config.yaml
experts_per_token: 1
activation: "quick_gelu"
moe_layers: [0, 1, 2, 3, 4, 5, 6, 7, 8]
routed_scale: 15.6
balance_bias: false
norm_eps: 1e-05
attn_scale: 0.177
tie_embeddings: false
parallel_block: false
init_std_o: 0.00541
init_std_up: 0.023
beta2: 0.99
weight_decay: 0.18
decay_fraction: 0.68
Below are experts of layer 2 (counted from 0) of a mixture-of-experts language model. Rows are named up (a neuron's input weights, with its number) and show model dimensions 0-191. Each number is 500 + 40 x the weight over its row's rms, rounded and kept within 0 to 999. Numbers have three digits each.
Before each expert's rows: "comes after" lists some tokens at least twice as common just before its tokens as in all text. This comes from a sample of Wikipedia text that the model never trained on. Tokens count by the router's weight.

# expert 33
comes after: " ", "–", " (", " is", " as", " was"
up0:516395433533443471542510537469508535444473458590546531457546473415459471571564495456449555545557496497581518503456498535564433436562423518502474544493460461523522487490481496491477493490506475463512465519524494492444437438477476452510511476424545476481503524440495451446563496415484518490534515511550474534487403501418500493495605523445496528487446479537495461547449494565461487473458447520586451478493446495536477538490472513432451542492522531467526507503458515498466553552419488478487494469578438477563497521485492507508506490550501505438516541450505537513489489488479489516

# expert 11
comes after: " —;", "-", " United", " the", ":", " Prime"
up0:524431546536487494546553490464527476528479451535506481455499489497456566442568444495489581516531547449536496504480408501491411462508520507477461552478446454504499451476458457430477504548534521476528483482499466485503419449422526460529502471490550461492433410450497433389476499462427536490531508501465480490459495487413494475510556500444528502462447521516481525488512559570470423482557502476525472490471416492543532539573478488460491521488526529513473488502508474510579500502396481546484491517535491547511427525487536532528530504604523458463506473460509496434496453406469474511

# expert 28
comes after: " |", "–", " the", " as", " where", " that"
up0:495447498573497500544502553458484586397462449519436488523433485519484483510559446453542478509541486461542502475518528487488456410496466506521474499504454419468452447510537495510435496450481544475515432507517499487485460458485539449549513497549511427473473499371547444479525519500505449475503534472508466431532491531491502523470530479462560474514409534489487569493458476503510467513454472487557503507498445540543416539477501467485480470398533522521531470497507462541521484537414460487519579501469481479493419530479508587436528544542459528425388536461516480500498467474489535469

# expert 32
comes after: " |", " in", "6", " \"", " until", "3"
up0:514404522546516486521502515446469473454453444531477506530468522504446569478530453489492543476558482430546441532437474519541408442488460426483438500497416495534457417498499510511451556539488541476531524461494503442495419417499455418577487438472515523486529476469526438446506502499470512421431532472523521481514441500420501489491554505431499473543444444540490513481478489557515510452448540459565496522509441533547463545456484416435464495479502519487472456502496555504527523550430471482489482461541474542480492490446484528530471513543539503417460529438438530493556508462500505529

# expert 14
comes after: "\n", ")\n", ".\n", ";\n", " January", "|"
up0:448533494503513588504469502509453500456466498543468492482471566534409494480518491527568581521554482515517475566439533513543442495607426495531482501524491535429508436496562521426472543457525486520515450480512501511534458465514499504539484498517517454527522561472538506487487466552498516443521493430577561532452506450479545548534582484507493490582389505552489546449502506524494468450478483456520525476457473492516520535518523494513497516450515534463505492593534430398500475383445499531568493528533486420503526474537530506536482530553521544481445535455489462583521444492509500512

# expert 30
comes after: " of", "0", "1", " in", " and", " on"
up0:543443518524492523516515462490472514414439478500454478507555464466524518525559530456496527487460521461501504552481537432556465482500481467489461529511449416501448380532556498522535483558496452476553450444511473468488445462444489523596477522462518435503465470483484457470513527507496518394475472432543504497469427533442502516565556505473488489567445457544409541520493472525523536476542523430587511511506467530523431541514506524476543519441471481522482504504463548476502499468449536541516526523592421445540447485493510478467472519529489571440425518430436529474536476554512531502

# expert 51
comes after: " of", " in", " on", " for", " to", " with"
up0:520432492555509510513510478444520494409460437483542515509512552433559493467525535394481518519460504487498510550481478513513405530517476470438517448547433449484513465490520486517479486461531516467509408518533472478512435459525512463569473481421471480493476494453447429470462480436458502442492502461492472538477478436431472531498577479406470512494448503532436481549424475491511500441495538437648485534528527459496486469513457521449509495447509455432482455501498489538495497461466497472514473503541428461544461523513512514491500494539448554409495518474472519503495440580500431549

# expert 22
comes after: " ", "20", " (", "19", "18", "10"
up0:503386460626516477517500500553485541458465478526525524520524585531508475502477561391538534461528509467531516471491515463497466449507494444508444553551410391458495481436568539514460529545465480521530508499455556461478430456466509508480472449529502469532490541410494481497504477505493534457530519525507555453468530487417582491533515518388520522529448447549465440485526471548529476511506477553533484498483446485550525539490427458515494505527527508549480525449521502534489573527419469469499452505533493529528510511515455534497535501513552531448501547421500458462516492491446439461

# expert 25
comes after: " |", "|", "born", "″N", "°N", " was"
up0:514431525539476502525498471503487465433550456439477497505513459522434508509559502477499535482485550499543483486555427510561434571553567471483483591536458485430563459562490522507467520514523454449516422502516487513512423449467533527425436486470515454490479451427521472434484516487523536535481473514463531467506488450468535506475556497491480494460326490549487505447460492524554496444450467449560390494500481535499461536444431485448490515462558533541455502466471456526486485490485471490563550488549434475495516542529494437505480491529585494438469511478529495449479524500483502496

# expert 3
comes after: " |\n", ".", "|---|---|---|---|---|\n", "|---|---|---|---|---|---|\n", ".\n\n", "|---|---|---|---|\n"
up1:446484469516532435550488484503456566411479499516488483570509513486492558492460433458464441551501428486527486471442459497512492543501514450545487485593485507493444462580474505447484425530490399540463450532547455465476472488472490511462467447504529402510481447480518485476579561477452495438502476557511555413500513580437488511530511494510475498552473451457495407438488562509534562456524578455508505517526473524511530494519509420505563493503495516579455505509554533529485546517487476506555484528561450513456436515500513464482543471500525489500421505438540544540505511495413511481

# expert 47
comes after: " ", "–", " +", " −", "_{", "__"
up0:469399523541486510503469563541518476497468489583473478452451527540546495493508541452509572447508458488547494523496525499525459493534494437532474544521486441516436493524512465498481497464494568576493516480508515497566438474402480545537470442527583482441439479435543461484480540518456496469552499523615493503455523590475521467508526434496526507512403433482512469466523490589491495411568540565572476542511493460545503535507362481448491461462516454490506513476522525507487464514477488523477440507564466462491513493562441513495522497520535558447454512474551527522506524465522515494

# expert 38
comes after: " |", ",", " New", " part", "|", "–"
up1:453462507528527494500543568491522483419417511588476527529525529552440497482495548433525494521541442497550497542467411451510447416593481487521436523493466441546491443444570536440434602524474543498474472511553433489497482477507590441489508395512550480505464453512483467473512516477497515411475486500442579460497521495401515524468538464483499497522516492511493521481486493540461491486473553416507491496504432576500508543439418486456493542479547520540476470516518541480451476549488452499481502463565481508536485498507464538493529501535504466487434487466542470452525484429503457508

# expert 45
comes after: "|", " |", " the", "19", " The", "The"
up0:469468518506496546535533477471514543490484438545490490497545455499532430558571428516421542485516496454553521508457514464571447444522462480541508526487505404486484455471503418520539481485526451514448483475540449502533444469459517455501475554488531540485511526479526464469550482527472534514556462464431458522504451512491509573482535486499504504532475444503500504537551505504548587413451474492568503624582519569547572571586475517535477564398565467502506499497543511484544481470466502487513583486545477451562482474486491453522505463563509514455487488468602484511527462509504503495

# expert 29
comes after: " |", ";", " –;", " November", " from", " December"
up0:508438488546484520508488517470471500444447425544532532502477470502482470523582461488457559542497496471563449536489453469503419465502530447431478486516450496521510436452588490517491463509541422465470476524503563515477428453450518500550495470485553499450545494455544472428493490549443571464522549538473535482481443505386464463571526506448512518520425525558507490509423522537480500470528565441581481500527430514579485502531450489486452500434502540533532463482490545504543504525422496503530474470543451542548482494522476479537555481574469488422425535453550513511534504483462478449

# expert 37
comes after: "19", " the", "th", "18", "20", " in"
up1:493438510527487503543471463482512579540464408539456464502562478481555510487556476456475487533508510468549493507525523519502440477547436509512493504527424466475538489521522485509535542493541488466472434530479431430546427432579485465557504484404523508499446505500441448419545474472502496495530546470444471537446459466474494548561553520385519482497447514533438483546463486471494452458501497422538530511498471465531423558488487484454532481412517460444521439429474453467513461537429440506570538476501467491545461474464533485502456510570474514410494502484436508535524471516515468483

# expert 24
comes after: " |", " of", " and", " in", " to", " Air"
up0:477532468520506479545514496570489497499472513530447507532542488477408455464514586524501526506486489553534488502593431549470479502466522484442500556537474527487509538486454435491437518569443495503492459452505488485573432475465496545502533527517444516495484531487486456451548504510495510515527472499549532469472420489503482535516514485533589497546408528522509522423407531588485484480591471483488481485477508528534476535507478472459536390477531462516488449484535548476462514497509405499510565454518472468506457525467514587541466519576520537375521509478463516590511500510486565582

# expert 58
comes after: "==", " was", " the", "\n\n", "===", " he"
up0:453437459515488508498495473418464493458498435563505536485511481424508469531487459553390493500512467492562466510435507477475478494588518516501508521563459508440537461554492478557479472561489467433503449484511569454542490437565468524569543557440449453537533463514504520502507523451512515483516570563567520528494483519461468507500533499517449471479500493546474519482513505506487517432507546507545534578522429512469426503565529505513506442431495491488553469538450525491417512477440480526571542491561450487458420484546458476514468477510486577483485484503571628509494426485522476535

# expert 57
comes after: "-", "==", "|", " (", "\n\n", " Succeeded"
up0:574391463513505442516541506515440493529504492524545503471480518501493546497505473407479531536493445446514485469524509439515391473511515500513495475484430535567511579415488527485573520544540550538536456492474543426469484442479496543492556422456490480523500425387491482467455475451467486475486506470546487447486465506471504467526479457412577548460453513543496437513500561470470474528508544500509460488487447494567510600467440478450508512562485483504488498449544547547571479540445505506470570514499513525430532556459505535523484508490511444448457489472522467493482516505466423538

# expert 48
comes after: "19", " ", "18", " as", " (#", " is"
up0:533483453538479528492504487552498436501478488532503515508547521589525498517496499485525480473512512390453468516443494444574486456502513471512440531494452430447532484437548474480528474581522500459456538458474504499562487449496489468540584520514533514424434496465417460503450490456439547514427457526480494511539448452446510519547481389434498481512471503547504375457549507548506477430567507471534410501452455489556542473519502437539531535468459507519489528482494480500524501469462481471553425496524504551527486446524494501486605483505516527452486439459468456496531414481494492515

# expert 10
comes after: ",", "|", " of", " September", " in", " August"
up0:552446496539488487497450501442427561516478479518461532536465529514510525524473498570490515493544490460549545474483453548533439456564473458526476537453454516531484421530482464551443559476451531425461514463567486493467451452481452517577489461491557441522506479449455465390549488513442535517495489502449547489504520495466481524488496547489481458525397491491470498514504509558459470473511580499564494525512389521548561518436518476510466499501485530491594479468451548459458510425496463556490547500579468457541459488488560450458475474519564501422505571453522526511580495500537478516

# expert 44
comes after: ":", ";", " |", " to", " and", " /"
up0:461435550575427476496517508484479552508478515542441486498523539532442554502520442456476553456506502535515478513504523496558432515542464464468510571480422518540458420498511457506475485510453489421532475481526503505479466427449470431474542471497518489558465494444438449438580468519482565437501492492537601515524497546460494513530518544454487535496457474524448455507519509557487466489410544400569491536547476464483510575487478464479468493493487539446547506502411558460568552486455469494504514516487476435542453524450465545514472500563553558442473472479461496432554487460488456507

# expert 21
comes after: " ", "20", ".", ".\n\n", " (", "–"
up0:575467504564511473490504499430481493475482466572523506451515522517457529555474445459455576544493414509555469457483453459400467470471473548553528524480463493521516487537461507409482495491473542498511500445500539487448474449436451507523471499501504455525568490453486438399476494484519512411464531502554488525496467592467479473573463466506499491469463426500456451453412497488447479456533561573523482492523495446580511573524485440491454449535500423543448512482507514453521524515451488574454441488577447482544503463500502494517505564526527553475487511449515536496534451468494524550

# expert 18
comes after: " |", " U", ";", ")", ":", " km"
up0:542410458632511469494537432483510460465483485579482484472542496464445476536546467406467520504536468502554539568487459463523431421531501469505477497430464450500490456492536480489445472461483535481471539501492453478490436442453479445512428504470480461509505516436488451484499529492483507451478530447533538519494456498438478490555581473416471418496410471502412499521493458502474492478497532500546453502464524517571518495474424417515521493423509484547499503461402480450536545468424523492488531482556442485543456528490506471465460551569509499442457506486471529480531521485521496529

# expert 63
comes after: " ", "^{", " United", " sq", " South", "/sq"
up0:520446506582448494550502545521489520480436453546563468502475473443505504568529497451478567505525449464599459506461473468497444416522504451473401475453438448490525417519519553492488459550510472509516485487496517446493435417496429492528500504465533504486520492454490462479512406502478567478526534554520545459528435498441445504492561476483510493538440500530473507538447486620497524446562503511554507498502497537561516536471453454471430522453518528483482467516495467458519523518445465509494535503569468478539441495488489484464510508580585509449440474449485558457535491418477459512

# expert 17
comes after: " ", "20", "19", ".", "°", "18"
up0:523407501587485519483508455488449473487506447549522530492550470483547500507549373430457514532541520447562535491493499518483401474521480507524493492508466418546552467487450443471524517532472510459503488523518498496544415445457489501516513459454513449506487476368546394422523515529457573502503533490496433426515455506439488490539517506405457514512402478523458466543492463564454510494505527484544510481458488546520453540486525504442496539464499536492485460506500497465513500553440430535537451426502451487481457505481546521477533508553500449419484525433520493502537504507507482524

# expert 31
comes after: ".\n\n", " |\n\n", "\n\n", "″W", "\"", ")\n\n"
up0:473491556552481583517522540518521475512507424490494553538469447491482516521490545528457516461555474451567486520509394539539510502554540467507445511488483448512480488476487525449472524517498556535456468498518506517579488471475546525521511418503545439419433463439507497448483454563422633501513590522486457455491490421449524468531529500485489547482453487523459593465510537494485385523525554434499455555401493518512537497471471496503400499452424524475502483516436435454542534496478490445506501462536513525480536518497462452528483479518521481455518517451508451506529474520484505486